config.yaml
n_experts: 128
router_score: "sigmoid"
norm_place: "pre"
init_std_up: 0.051
optimizer: "soap_variant"
lr: 0.00736
warmup_steps: 200
Below are experts of layer 2 (counted from 0) of a mixture-of-experts language model. Rows are named gate (a neuron's input weights, with its number), up (a neuron's input weights, with its number), down (a neuron's output weights, with its number) and show model dimensions 0-95. Each number is 128 + 24 x the weight over its row's rms, rounded and kept within 0 to 255.
Before each expert's rows: a language model's description of what the expert responds to; "gets" lists some tokens that make up at least twice as much of what it gets as of all text. This comes from a sample of Wikipedia text that the model never trained on. Tokens count by the router's weight.

# expert 1
Description: Mid-word pieces like en, ens, od, our, ask, ong inside names and words, e.g. Gre-en, Gard-en, Guangzh-ou, H-ask-ell.
gets: "en", "ens", "od", "our", "ub", "9"
gate2 [ 82 143 184 102 170 126 147 139 148 126 137 124 108 153 164 164 124 138 119  95 140 105 139  99  82 127 111 129 132 149 119 112 128 131 145 175 173 139 127 123  75 135 148 138 122 160 113 108 102 128 110 152 106 113 164 136 141  75 114 126 101 173 145 130 132  73 117 136  86 125 120 131 159 172 126 144 110 108 108 125 112 170 121 132 141 110 140 174 123 160 139 134 144 120 123 163]
up2 [157 149 100  99 144 132 158 134 109  76 150 143 146 103 175 138 163 119 101 159 157 176 129 124 169 125 164 130 140  78 148 161  92 183 116 157 133 129 143 132 136 109 103 116 116 143  89 101 125 110 123 105 134 136 148 132 136 130 119 133 112 133 121 139 118 135 130 152 131  93  90 135  99 144 129 109 101 133 170 130 122 174 164 164 102  70 132 145 104 134  94 135 119 128  97 122]
down2 [127 171 163 122 142 135 106 146  98 107  89 185 127 120 122 129 118 128 139 111 106 112 152 121 123 128 105  96 133 145 111  86 116 130 105 124 146 141 120  90 134 136  87 118 145 133 136 142 121 100 158 147 141 120 113 110  88 120 118 128 129 146 130 143 138 128 124 161 129 108  95 113 155 116 123 140 114 115  83 204 130 130  99  89 194 120 181 122  95 100 100 101 166  84 132 138]

# expert 59
Description: Word-internal consonant-cluster pieces in names and words, e.g. Gu-ern-sey, Sch-uss-man, Düss-el-dorf, Chatterj-ee, plus capital F and W starts.
gets: "el", "F", "f", "enn", "ee", "ern"
gate1 [140 133 112 120 188 128 117 103 165 104 130 133 129 128 142 156 100 130 118 129 115 163  94 139 145 110 146 106 151 125 105 130 162 116 109 144 149 117 114 127 135 159 141 171 198 126  83  83  88 142 158 134 166 114 134 134 139 123 107 132  91  91 114 142 163 105 111  93  77 104 180 146  99 116 137 108 146 157 120 129 128 169 123 151  99 150 139 117 101 140 133 122 156 118 102 141]
up1 [112 123 124  71 102 152 142 133 116  88 101 149 116 137 123 118 143  99 139  83 128  69 119 151 133 145  94  96 110  71 166  93 129 164 151 159 123  98 122 125 109 177 105 132 124 134 116 103 158 132  93 138 162 164 134 153 114 122 164 102 112 140 123 137 121 144 145 116 153 134  93 149 115 101 109 156 108 111 130 142 150 119 143 148 134 118 125 158 106  73 120  98 157 119  95 104]
down1 [166  81 128 136  91 112 143 140 133 135 154 124  91 156 170 104 127 137 139  79  89 129 125 100 129 161 152 125 149 171 149 113 115 176 105 139 182 127  97 132  94 155 112 136 100  96 148 150 149 145 141 156 111  99 151 151 138 123 122 151 148 141 126  70 161 112 130 125 107 154 144 121 107 161 122 122 137 136 123 123 104 133 116  98 179 111 119 184 146 118 113 137 113 145 104 123]

# expert 4
Description: Short inner word pieces such as in, im, us, ens, act, right after a prefix or stem: genu-in-ely, l-im-ited, manuf-act-uring.
gets: "in", "im", "us", "ens", "act", "ab"
gate1 [146 140 134 155 104  80 124 120 129 120 136 153 176 131 114 134 126 106 144 116 122 127 121 131 121 104 157 156  91 125 161 157 133 132  63 109 142 123 113 116 119 118 128 135 128 120  94 101 154 108 106 120 164 133 158 153 128 194 152 153 172 126 150 141 119 113 128 125 112 132 127 111 130 113  60 111 123 139 127 134 110  99 124 100 115 148 135 202  84 140 134  88 105 173 144 154]
up1 [ 88 156  96 148  99 112  95  98  72  97 135  79 151 141 168 134 159 103 133 115 114  96 130 101  96 179 151 135 143 116 118 143  98 154 115 126 133 109  86 135 125 103  92  91 123 122 100  99 121 105 142 139 139 131 187  91 136 142  97 139 140 109 113 153 112 125 125 112 142 126 141 128 113 134 116 138 138 115 122 141 134  89 117 172 128 154 118 150 146 118 115 164  83  81 150 129]
down1 [145  89  94 114 155 127 106 146 114 143 182 127 148 129 150 149 118 141 117 132  93 166 132 106 166 105 141 138  96 126 134 122 128 110 126 129 123 113 155 126 125 118 187 149 141 120 150 103 112 166 141  79 151 115 126 161 131 116 119 156 152 148 137 139 188 124 150  91 155 148 149 117 136 150 138 179 104 137 121 108 137 139 125 104 146 120 183 156 121 114  99 180 154 182 117 136]

# expert 29
Description: Word pieces o, or, a, often word-final, plus Romance particles de/do, e.g. anthrop-or-phic, Anton-io, sponsor, calanth-a, Pardo de Vera.
gets: "o", "or", "a", " de", "ors", "O"
gate2 [ 96  97 160 182 145 141 116 106 156 165 146 122 128 162 106 116  95 124 143  99 106 151 163 121 134 127 137 117 132 144 129 112 100  99 139 114 133 122 127 120 149 104 146 125 148 106 126 141 121 127 145 123 152 141  88 146 109 102 154 154 116 160 144 135  73 145 147 112 173  97 125 114 143 131 138 104 183 151  77 160 109 113 108  92 105 111 109 174  89  96 146 129 157  83 136  97]
up2 [148  88 171 168 158 165 123 116 129 174 146 106 138 125 135 131 100 103 133 114 126 131 138 153 130 130 125 147 153  91 134 127 113 101 143 134 167  92 146 126  97 121 118 131 109 159 135 154 145 147 137 132 147 115 117 131 130 156 132 110  90 178 122 154 144 151 153 113 130 177  97 120 159 109 110 137  98 156 126 103 121 150 133  96 187 158  80 151 104 125 111 131  62 105 155 115]
down2 [155 150 148  92  91 163 118 120  49  92  84 143 151 117 137 169 133 143 101 131 135  81 134 102 152 127 116 121 181 108 160 131 135 129 119 118 114 157 110 146 159 120 132 119 117 130 109 139 111 129 139 127 103 131 167 157 147 146 142 169 110 139 100 131 122 106 110 151 102 132 173 152 111 151 126 125 124 102 115 150 135 134 135 147 125 138 165  74 144 125 113 100  85 132  75 122]

# expert 40
Description: Line breaks, table pipes and === heading marks, plus month names starting dates or rows, like December 25, in August.
gets: "|", "\n", "===", " May", "In", " January"
gate15 [127 117 170 120 178 103 141 119 110 131 118 140 110 151 120 134 135 111  86 112 124 105 127 138  91 140 105 110 158 151 141  86  50 132 141 154 121  88 139  90 149 115  70  92 158 115 120 100 155 155  85 114 148  95  86 106 110 131 131  90  98 133 107 120 121 127 117 135 103 119 114 153  92 152 139 104 127 142 123  99 116 159 139 117 151 134  93  88 121 112 123 122 137 158 152 133]
up15 [110 118 161 155 128  90 138 128 115 154 134 124 132 137 112 120 162  88 139 127 140  93 115 136 180 128 120 134 133  72 168 141 119 138 173 116 127 125 123 115 130 111 114 116 149 130  87 119 144 163 136 104 167 111 151 106 125 130 124 133 147 190 145  98 127 147 104 103  85 179 113 138  98  86 181 142 148 115 119 144 126 152 128 121 103  94 110 125 137  79 134 147 131 111 166  85]
down15 [150 144 128 122 102 140  96 129 162 139 125 151 146 146  99  93 144 112 173 105 142 136 104 106 146 135 115 117 146  93 120 117 165 150 142  97  99  90 105 113 161 161 185 146 145 154 142 160 142 155 125 117 139 153 101 138 162 114 122 141 122 121 155 106 149 153 129 103 106 167 121 141  78 151 140 117 124 146 139 176 156  74 141 161 160 163 149 152 155  98 127 148  94 121 132 150]

# expert 62
Description: The word the, plus its, their, this, these, right after prepositions like of, in, during, as in "of the Japanese".
gets: " the", " The", " its", " it", " their", " this"
gate1 [127 159 158 118 141  78  99 124 104 103 128 110 110  88 108 130  92 114 128 147 162  89 146 104 143 121 151 166 119 134 150 191 116 132 128 161 176 145 150  99 134 123 116 121 146 142 106 101 166  90 114 106 153 139 143 112 167 131 126 127 165 144 104 115 130 180 130 161  98 139 103 180 118 114 117 112 124 118 110 117 132  82 127 152 157 112 127 172 125  96 131 121 112 143 122  96]
up1 [110 143 148 166 130 100 120 141 101 107 112  94  92 132 116  84 122 129 122 121 107 104  73 131 181 123 127 147 100 150 100 167 158 138 125 134 146 108 113 129 120 145 169 129 149 144 149 148 118 120 183 124 114 133 168 132 118 133 123 118  65 102 127 136 139 130 132 135 166 115  89  94 108 158 117 154 143 172 129 147 128 142 121 137  90 119 113  73 142 132 126 131  73  91 150 116]
down1 [142 112 145 150 135 114 122 122  84 116 139  98 102 116  76 134 115 130 147 128 131  93 117 121 137 105 152 172  92 100 119 171 145 107 164 138 164  95 160 140 129 160  92 126 139 107 148 116 139  71 160 125 142 127 153 130  99 109 160 130 142 175 105 137  96 177 105 162 105 131 116 153  95 102 107 126 121 128 148  98 124  88 138 161 134 122 167 150  96 110 154 126 149 156 146 147]

# expert 60
Description: Final parts of nouns like prov-ince, ch-urch, c-ourt, m-use-um, plus auxiliaries had, would and will.
gets: " had", "ement", "ice", " would", "ince", "urch"
gate2 [130 128 144 154 140 151 122 123 126 139 132 138  73 129 163 116 138 159 162  99 161 169 142 141 113 112 135 120 146 144 109 151 141 110 103 136  96 135 161 134 116 141 123  88 156 158 122 121 179 126 101 110 130 121 115 158 128 104 142 116 141  78 134  92 128 186 131 114 139 120  96 173 151 194 153  85 142 122 130 101 167 143  75 165 128 109 147 139 120 124 127  95 117 148 138 142]
up2 [141 144 192 168 128 112 121 134 131 119 119  99  90 116 106 130 149 102 112 107  93 153 147 121 177 113 143 150  97 127 128 121 108 145 122 104 121 138 151 146 125 114 113 119 141  97 139  75  81 103 143  89  94 126  88  96 144 109 145 116  93 131 107 126 124 123 165 125 127 162 142  92 117 130 136 160 155 121 132 168  94 166 104 113 138 155 135 138 162  98  95 162 160  99 160 144]
down2 [121 111 132  90 159 128 143 112  87 140 118 145 165  97 121 107 148 127 119 103 119  96 154  72 147 129 117 167 123 159 135 117 134 147 143 139 128 105 130 104  99 132 178 166 165 147  95 122 133 164  74 162 148  85 161 135 138 137 126  95 109 119 139 148 118 118 137 130 127 167 153 148 115 136 144 119 116 124 109  82 122 122 137 118 161 152 120 140 154 181 105 151 150 166  95 168]

# expert 14
Description: Common function words and pronouns in running prose, such as him, them, more, than, However, being, plus the word information and $.
gets: "x", " but", " $", " —", " more", "very"
gate2 [137 114 151 146 106 145 148 124 111  77 140 108 108 119 112 143 115 135 185 159 134 120 136 169  90 140 133 166 130 130 103 159 133 164 139 143  87 156  99 140 190 119 162 143 129 116 126 147  99 127 167 123 114 160 106 127 135 149 150  88 115 142 117 158 110 114 156 159 121 139 108 143  83 150 166 131 149 107 131 118 116 159 115 132 163 131 131 151 142 125 193 107 116 104 172 135]
up2 [128 106 106 128 154 137 113 112 129 111 151 117 129 100 136 146  94 127 164  99 142 159 132 110 151 132  92 130 185  95 147 111 161 151 154 149 138 145 113 138 156 146 102  97 120  93 155 139 147 134 116 130 170 184 121 114 156 140  93 157 109 120 159  90 147 128 139 130 170 137 167  84 134 157 136 136 212 142 114 147 131 129 167 126  98 115 114 110 126 128 121 118  97 150 123 113]
down2 [117 136 110 161 110 114 143 114 139 100 123  89  77 109 128 141 175 108 105 164 138 141  91 137 106 109 137 135  96 137 132  88 157 151 117 117 134 116 179 134  81 142 109 121 114 134 159 104 150  77 114 146 125 132  97 132 132 139 128 125 102 165 123  74 140 135 124 126 139 151 111 149 148 123 163 132 140 142 152 126 140 139 116 167 149 106 153 148 130 133 117 104 115 120  93  38]

# expert 51
Description: Inner pieces with u or consonant clusters, such as us, un, ound, qu, ix, as in Genus, Municipal, frequently, Blix.
gets: "us", "un", "ound", "ud", "ix", "ough"
gate2 [ 85 136 140 126 116 152 151  93 134 119 160 153 113 120  89 116 147 128 128 102 107  92 106  96 185 103 112 153 107 151 151 128 133 173 143 125 139  87  80 130 135 115 189 139 156 113 103 134 126 123 127 102  86 113 136 165 125 156 137 115 120 105 153 171 130 124 120 175 132 133 140 133 160 111 104 130  70  94 129 161 106 111 120 143 118 118 109 128 135 108 145  79 129 146  97 121]
up2 [151 113 157 141 138 115 146 139 165 111  98 152 115 115 144 120 163 138 143 140 173  96 158 120 124 162 110 127 136 169 108 172 152 121 152  78 125 171 116 135  77 135 100 141 121 126 115 118 153 129 158 161 150 147 131 145 140  91 152 148 106 151 140 149  91 151 183 138 121 107 124 140 129 105 125 159 162 112 138 106 180 165 144 106 157 117  98 143 148 124 135 127 101 141 180 134]
down2 [133 129 129 167 124 122 101 147  90 121 106 108 138 117 150 134 135 108 122  94 152  97 155  66 155 122 115 126  98 127  63 116 124 144 115 126 125 130 162 111 114 119 105 110  95 147 147 121 147 166 117 106 150 125 159 101 125 119 120 106 130 168 154 120 171  81 136 143 155 110  97 133 114 155 101 112  63 127 136 115 112 128 106  96  91 128 174 113 128 119  87 159 132 130  87 111]

# expert 9
Description: Lone consonant pieces l, n, g, b inside words, often foreign names and terms, as in Egyptian, alumni, Grosuplje, Mossberg.
gets: "l", "n", "g", "b", "ne", "ber"
gate1 [141 116 142 182 134 182  80 116  65 117 205 109 129 127 139 130 121 108 135 135 132 122 138 145 151 150 106 107 127 105 129 165  94 140 146 147 137 168 127 110 139 116 140 138 127 158 131 125 146 161 124 163 156  95 133 145 103 154 148 133  74 105 127 109 159 108 120 134 165 163 131 168 113 109 155  99 132 165 157 164 118 132 127 131  90 165 113 140 119 114 131 142 122 113 124 127]
up1 [134  95 149 140 116 110  75 110 169 101 120 116 148 157  85  99 149  97 123 131 126 126 159 105 151 158 104 167 110 171 112 128 143 117 156 117 117 162 136 148 128 109 112 156 116  90  96  98 163 115 192 100 125 123 150 139 125 109 147 153 142 112 144 186  99 163 143  87 129 120 159 142 143  94 130 165 125 114 112 135 139 149 107 131 117 128 135 116 121 114 130 101 147 111 163  88]
down1 [113 174 101 138 109 134  93 144 102 148 131 128 139  84 110 172 128 109 139  98 144 102 141 125 131 129 128  89 124 103 146 136 115 151 103 155  92 123 121 112 136 170 111 126 166 145 129 103 125 164 138 130 144 111 113 119 167 132  81 189 163 138 139 116 131 125 188 154  93 101 158 121 124 150 100 149 114 124 154 132 178 102 153 157  90 147 130 162 122 159 129 140 140 152  96 131]

# expert 50
Description: Pieces of proper names and place words, such as ey in Beyond and Honey, way in Railway, man, son, King, plus Thai script.
gets: "ge", "ey", "way", " Year", "my", " School"
gate2 [ 82 137 129 148 159 125 154 114 115 117 104 126 152 112 143 156 136 160 114 121 122 112  91 153 151 132 146 110  67 172 125 102 127 130 118 109 131 108 106 109 126 164 132 110 140 132 151 132 175 143 123 190 156 119 151  81 122 171  60 140 151  91 133 143 130 160 160 144  90 118 117 114 126 150 137 151  90 112 113 122 102 124 132 148 144  92 149 125 105 115 166 109 148 124 158 113]
up2 [137 128 106 104 153  44  93 112 114 137 116 139  91 127 155 138 116 101 119 114 125 108 157  89 130 130 100 163 137 127 170 151 107 144 136 129 102 111 157 104 112 149 132 147 140 107 147 116 118 127  69  89 104 168 120 133 157 147 143 164 126 131 129 118  71 116 128 122  99 119 121 156 144 165 111 149 168 129 118 135 124 166 107 103 124 154 107 145 113 113 175 117 157 127 108  95]
down2 [117 140 128 142 160 125 155 123 141  78 136 112 102 130 129 133 149 157 149 116 138 145 153 139 111 142 159 113 103 142 109 132 129 158  99 156 179  95 142 156 123 139 140 126 153 126 187  95 112 127 127 198  87 116 115 134 113 112 142 149 148  96 123 126 150 164 143 113 140 138  99  99 105 184 106  98 147 159 138 133 121 138 137 137 106 158 152 155 120  87 170 126  92 171 138 109]